Weights of a small mixture-of-experts language model, trained from scratch on English Wikipedia: 8 layers, a softmax router.
Below are experts of layer 4 (counted from 0) of a mixture-of-experts language model. Rows are named router (the router's row for the expert), gate (a neuron's input weights, with its number), up (a neuron's input weights, with its number), down (a neuron's output weights, with its number) and show model dimensions 0-255. Each number is 128 + 32 x the weight over its row's rms, rounded and kept within 0 to 255. Numbers have three digits each.
After each expert's rows: a language model's description of what the expert responds to. This comes from a sample of Wikipedia text that the model never trained on.

# expert 31
router:140153152126131138111133160109149143082082121187120148202104129151140137181112091107119165104123145059163126130171193098096108095133119143162092102126161110144169074148134130135165142140110100133086173090152119164090135147093061087149101149100079103148110096115142162137110148125053165123146145118171140096125123100191108108144120118189131076154183116109049063115139135118109130157115120143194216152124117104124074181143106131158096123113123087091183137118112088073165150130113154154071166118144091073087082100095075114104109152132117142168132082141140107153099101143114129196045188143126186080038187096147107127140163110134155158149161182108122124142134120086167128173163124149152092109145053132161188107130096141153130087090122085135156116075092098110128111137154104
gate0:116050186080105183108088139115128152070064115134119109127027149133151108158147121150028132114129087141129135115128177117155093154108122136093125097120125112109139114172165145139159147099126105215122120097176098154108107176200091056126118135145136191134109083129082132142089144100120125094116099142104147145146169065131134147087091122192133147113152096101182127130106065134093127144135154110203153146163146150119136177116131156189144093110086150185147143196084190136092172147137127141125106120072171158085149150149145134121115125108124160142096109100112115175148082112098134177113145108108111108132120137152126097171170091068062133167189175063152096118156131078138107169151130119144076125180160111137150090125100095134162124089097151150172161138133165199106160117160129
up0:135180133123157119099153159133109140155087108156100144070131133155182104145162131058088127162132182138142111153150143124177151088159138185082093138127095139087160116068096106107107139074101134154148113086044147097100167173119133062138152109138200174099117086141140141143127139187142111162125115183102153084149110151101127135138152120169183153115177133092127136099061143160150108145119185140046187123115176159128121154147100147137121086081140053138126119075079128168165103137155169131070108109094116122128067124080153116112133157164147125170128075137139148157103085154166172151141124127074148147124151119161114151102158134080104157104113078157091197090161127083140170107098069143148129140147137091101134132139095165183108133137175108010169129057144114134098091122143171
down0:141173088092083191118144154098188161136177087099142186138165111151118144142126155156137132117124112177153101133109132119113093159141221154146075104157114105190141157097071121125153072121127136138170073150161178142118121093114158112167162057158164072215156164154114114171093166148155125104142184112135156158108079161154134089108098089119131079084089143046095150142136100112088101160156165132136126160125093165095078091139091141160126220156152068090116100158082114160136096110127128093107132118191137174128083151133153099148085131137127091102174112129138136107157103176120055088149210106113133170190086144128133064105103170112119126153130142147127174116145142171124095135172062123102135090114159110150131144115164079115077155152165129143113088110154125120164089118143119
Articles and auxiliary verbs. The article a and verbs was, is, has, been, mostly in sports biographies and infobox fields, as in coming on as a substitute.

# expert 56
router:120116144135094047158141123139135076118185151186170102137133130122110103180134102136148132143162172087126137108130147106101145097069202153136119135089100187123100144131117113144114076106120146130157079129162131091076121076125143105080122164141096177098177145094075147110121144153143093131081148149123077132115132116086205118146165102137091116127090183175190077205123123134117125109128058090124167177189133094157168148184145115139117076133214154147148107136098156113138152085046091119188123085163118128126073083108108135130113140147150164087103187166126146103123120120181096100153080145176147089106135117129083210185114166094110150190127153145112099127174094096113184154145129129108112115179095124096154153097069163165166133111063164135129152142083103128132107106113139
gate0:135055086136131072151116166119129177153123168138133122139089128152087161124097192142099157148111146077148123134112176114113174129094083161116101121116167133142188143150097126127096071204132166148133159125157200199107177137125119103003152114152111108177083142114128154168191137125121164055120105122119128134103071111124152169175163096119167139149170107172146124083144116127147186152194166145139137130141181111062128169188101125116151140153154096091167157158104149134125138077134111100099107111153201145125225114114137138150121159104115120140160067139141164175128077110147094094118153113128129105108129126162104165134154161126037105132075148095159149080162169109122141139096132128136145126089061169080124113115078145149115109108107116117116152215158100111138097104115144
up0:108143116122144054136126192144153111193091127174089112155113108118116093176077107129142124147137121068156131107139113113201115119074110127141172131161196155136172133206106129114160078079113133123103137082170113180107165124118083161091212143177125130138127192088165077178138114109155159078121152124131081108127087082145076185159146142140136168101142079153111108156119149162133132129134100113113158165119098149165094111134107191169132139135128164098116142095111131134178159077108110078202146172105107127069198141078171091134142153071131151076116118145119122196101039129154127103161177148117078058156144125166121128165105131085078035137113167126122157135096143130151188116143095134093182126135179134141158142084074110137123125117121115150118119146137078124138122120102117
down0:139187170188138084175120117118160089105179143110126131156154142098169103163085169108144154173146136152125126106151156091140115132105077196114161121177172126113154118060108147141147071140144151110132101095106113085148173151049160100101096154132163158210180114152140131113125145129106161103142164105119110113151170090134128136110124122125139099196101109179110094068179127087098169154141144177111096148106147135092104139106155102133128094122130116133178145226055062127176203165065068169139153079159126175134157105125160146147175109208083104123162112139191151183057061114117134115132153153154073147069146117149116133112106199145133097115109185103102144080077134130056161139131123134110117152115123119114133098137138141105143105122129132085163133177141093139132161102154140
Sentence-ending punctuation. Full stops, often fused to word ends (s., ed., es.), plus colons, commas, line breaks, closing heading marks and URL dots.

# expert 19
router:179138157145159133041092072127043126182176161134131092103090125066141095133074136129122148121143138101090144137120118177076103193121014075139153101103163121091122152134094132171088167107157147097136116140084111119114082100121160122146130132129112082154123082161098111098176117094079132135154121136119127084115156140104107169149159097136157128127181183110139166154127126170082089120141083138141118122116122152120090147107179135106179121131083209105142118085126100156173146097130178138132133083062090178126093167143121157109097102141195133132146184069101134126140136123147109179169101150074142061170095185095159127097063109139093118158090112150153134063107152138116087122128135118147161104080158126081111077111116087077090085153138145093161163099204149126100099146118105
gate5:130186140148155155114089169108130153088141143126133131117164051100174177158129158138141107101115103107112117101167136092147186144124094117126122159148115180114119116102107146118146167103144195144121176076191170075181151095100108132135151104124185097149091153125130112154115115070153101139051146140093085160114077159133058159110160155149146132107137169091115120182141156190167153094167117135172124116096161124154111180129163150075128083171091118151142188219087161141091160195122124114180145101065151104124112059135123096123108093166085120168103108163124146121107130109187161171147037062092109089141126182101150116105123090048104062146105124076088117084125097157121153074125088150128155079100094126111159091102119165095096158094144109162128113134121141113131133116136117
up5:144093148098152172167128102142092150188132104104158118095122146150209117113088134153166150173122121140176118100183153183071156137115140094138120119155177115141056142137112122111129197121122077113075103209152170103132114155111130144123154086133132171153171157102101154114129107105117133124141149114160104160066125141132084120072122140192129141142179127088155178168134119093157136129124095117107088144134066101099216130132121112121161181154098173114118104109054136065159090123117069143133237128167128137147185120112119104115100110118183179129137138174141101134065090156185083183090098185150101126105159101139145208179201149169115154114096124138155137135133145116146154142107112137129160104133153107114165100134117079093193142127148138101125109144163165221122163122160137
down5:101152108085152129181204098131090094148086134123105113098080192098074089182156126162069112113137158176171138092140165103101145124111074190121105120125095119159112129117115208162103114133149101151124172122095165161179108151099074109065125137121156157152115115116123108134039147125164122112099102145140165124067159165152110145138168120110119201139158177086083132114160090111159050157174126128104151170130059118161122130132067163114107137206104136126123115110109119116159122146118108157089104170135137120109142134152116116113200094092162127104116142129160156082080083164108118158097103066114112090165126173138170112167106117194102094163162162129110134148161124174110122183187132062100066093127080121146110110132088122109119107074159141115165201147166109114161084082109153
Plural and suffix endings. Word-final endings such as -s, -es, -ers, -ions, often with a comma, as in species, Henson, shows.

# expert 13
router:148120092147119112140168122177112137124112121128136127117125136116255137090209104171107096159101111149167164108123073087077183145154089182083116137142063152121169153129168119169188118163152154156148111111125112112094140115210125122170122082122126106099118134170125222145161092163170087121159127099160131137077082133125154154102120040060116127109115140118122113127104087125178155092136161072098104164074129098170120102126131154082091150148191146132144052130102198099129170166149106106136125202140185118115139146103154149109117151139152104126136118152133101098098128121086072136122149058164143162090156122104169094170125125179144143150098102174171128159096153109091091157124145147115102165165114153141109143113137059170082150166114157123112097084060113097151149103130143
gate0:176147145116146186115093108158119131129131126085091113191100155093141102133137214086146114141108148146145073111163165080036087175129142066173134092034129092158145182102140127127135163112123092145103141107176070079115122106100116132147157117109142116089101099118130093163153142107116088094154130114181161130036126101154127183157131112127117140099076183154151115160164124127143121134173120181114086102105139146130193089171098137129139092127181061157069169120119136071091125159115098118140120146224150156131157193135142159108131135094130096118110167170125156127092141130133131101142112167136129176124144145111166093114033117230126084066116101127146143120120088109130187101134112117134121112170056139141145097098133126128167113157126090087152124199138102138108099098109117
up0:193133155124093166135135090131077158161140148092145144137080081076113162154158092098101078165097133098199135095118147216106094117165151155116162091182149158095235168107122135141089099122133160146163162193177103202127138163121169103143138121119137132162110152153217112138141135158148073091126154163082142110099122127143163104208148139142095149093141113131136128098176104119116107076172070140107116108102116136157100151098120108152095158152119082178115177188135134136143090100054114122180124102146126145105118152133120156054180109126158174100134116129116160158178175144098148111155152089154100176090121128158168146117123137079108135197140152140102111174127154119117140183085062111111123123207098049123093100120174147096136137149149096108089100144090101112145156112119145
down0:093083137101089137098148144127150134170049104162196118122114065105183127106167111174139074180157136108145170147141139134112098162092139185124150146158147158079159149136154172139113100143133054198160115191129139109140124094174167106082111139108165130118126116123154075148090124125147113144125095151115117150163094201194177172201123146085077111120105115169108149109114161126169142130133173147122119143183135059108122136078105162151156165156120117154098160192133094087137120112199124114105064044152118118132150088119121137114093131111101066159151133144125127183119142161111110074138154158057100101135124162188101114150089079097152094128169093155091146157156173111124107133153145120090087126142129142166115102179110155185117083105117103075119130123129055114150152045085161
Name roots and place endings. Stems in place and personal names, like New, Nor, Bar, Har, William, and German endings such as -dorf in Düsseldorf.

# expert 12
router:110152133166170159131092149144145085158136156154114184178148106125172134154180216159130154125142128127149184118138131176120148197088126097087093147144176149159079154072155110117151141123169127097147157146077082059128136138105118154157138097148227118116142097165169144100156084096084161153085116111108125149134170130121158141116145100146115161122151167102132148096087124152064154122136123128074122113136171107162142038098173102053129118128172159020092116091173128127159144074072141182134134116129108160095126192178129123108095128182156126100127145107159116143099128168150103166123102148085121196138122112125158129133062133146090125146109095165124162092062114134095104068101100129108169102087178153130096126152199079150087130176117122125111115146190131155165092153100105
gate5:134078134047093075107119149147133133123164144104105095123153074127125118108126139134131065127132148107168168158150135119055131045102082135132121176156104061104162117133113084104156144092167114164124137087090191089128114126147116090126081116166170098146076124116152172169138133173152104085114161145147133138147118115162169140126085109155159058124124101139099165156168157079221146088153096102120132164141152052163139108128162150147129153087149166155105150087175141128097114145147117129123122132171136167169156189149139092114096189119107138169135096087118109170139148148119085162138080154086038179125148136125091172208185192129156153133144141105177165150107144061178150113153157109181156150126091129102147159166116102106152143120083165117182089127137066183156150133078121
up5:184196124046148088122213113065113101133136111112166103119049121155152072143157106174149150125111130165151169120067080123107099154134120129098145087147076141145121092118186153088152174161094173066121085167130097193141119117166155172101116074117166162150111107105112121131144090167141119172171113105144123108169079147134126139088132108125141193162102126142141087154116089192145135084161165170146164109074116093141142165177153163123138136113082166104144084152121180116093126116170135102117138141128136155118116104137118118159111087162136128148175144130126111103126142158110176182125145062109102081137160092089140200117130077135126137195128146119071144132118146138174111097106135138069128084151154130127181076128128214144087133123096139123162092115170139100192124241127132
down5:148128148118151151151152102229104115151066135175109164136154079171162113161110128107119091068081101172071073137122145177080132115145133159102146115103150099172145168091126059181149142138088162141136183143144137116125086164133128104096128171159138125124070159138093137162154145082101127092126115146147107080054130159140093155187055152141098124145108146115082163140160085166104110121089126113130146146111131204135119094165073168124194150078139033122095165138129151172117102155141105146143127114116131174098092151194107127167075143137062121075095153090132148127141116106153169120060168134116161086161142152185137122152087159171088136173134073111142154099181142089152145163119143150167114138173113117070178157124081129103208145152130113122148152065102128131123133106104113
Nouns and pronouns after determiners. Common nouns and object pronouns after the, a or his, plus pieces of proper names, such as country, world, them, it, family.

# expert 53
router:137095109151103149192090086145151140099068122108169162156149127168206157099104119151128139123069118166124131191123061166126126140102146128077159112118107120133109143141152156126133132151193075140124095109167092101101124138176134162148127141171126090124123143129118180197138153129174097156157150098123117140165160110162155097176141115117162088091102116113135121103068127184160150085126097156165076127079088175120151097111115089107151184164150110112115107119083126149096125158146149170143105221086156201181134135172108106149100178118090098110138089140126122103085138110169175169150119092187130163138143138130112182114060122082133145086111047160111135090074137127173095113145093120082134187169155127100110138111075103167105109151055141142141117051139106062219131144109119
gate0:141127128132138083122044103075090130189155115166142157149142180143151107179116110124096152172061107163155119146123119173171126140193124115117099141156135126147158160153134158166085145190181085057165126113113152130109169188130113148127153114154143160148100092206125163135135155130112126134147113085093139164202106099098086155152125067197133192140160122161162128130139092184100130133146138132134122108148101106122166116147149162113189153169095122171158172180161059142150164168133129185180084195145107149192116172086152173151123110220104138138210164152165146118151105141084172127146092132151106138164129146141073120140137140116144078149149105107138189108126149137061122086109124132158117132141146141078145105069136121146147124054143084135104106093132157175142146160168095
up0:134138087145135156122152126183107074113208097069127085145158110166134092132154108101132166120147179118113143131097138070051157084133143121173122090147070065115118130206141104127107132147144162145173112136155112123115169089097178100177142115106087122098124102103090134092121060153169145091151103167136166149115134143178133122101094134084115150119132160139090125181124136076177114120113118094084107134134153152101158106175125121113151127169125122121161133096230081145129108143098147152080139097107159125069166133132133190171081148178146103109068163102085104139102130188104083087082151154076157130116090068124126126129150109145132092075132098111177143171163118118189118069073222127158104053121173108089128108119181162148120059142165154158093107136118111076112114117129143
down0:181135107069055148153112106146146121164126125103141117144131139158126141092141148113119183116050065099082144137161148050101143168094087150179095141173123025061081157138121104117136172163077100144135173147186134042166160107093110116165125178143119214134161173094081115136147128135093109153101142092170122188127140138082134083162127131109145147123145147072141121062098155039175118137117078101132147168136130120105118113130130115073123117145129077125174117107081139125113098172125122137114181146078130085125171155130131119149223133189138160107114154161116133140114125150136124120111125111099178115100103164158122142109148130166093110126175117128192074140186135071200130121127070107159124120125102119125133122091126155107115113165092170103077091105127090097149109084146161
Name-start syllables. First syllables of personal and place names, like Car, Har, Mar, Bar, A, plus the piece after an initial letter, as in B-illy, B-osnian.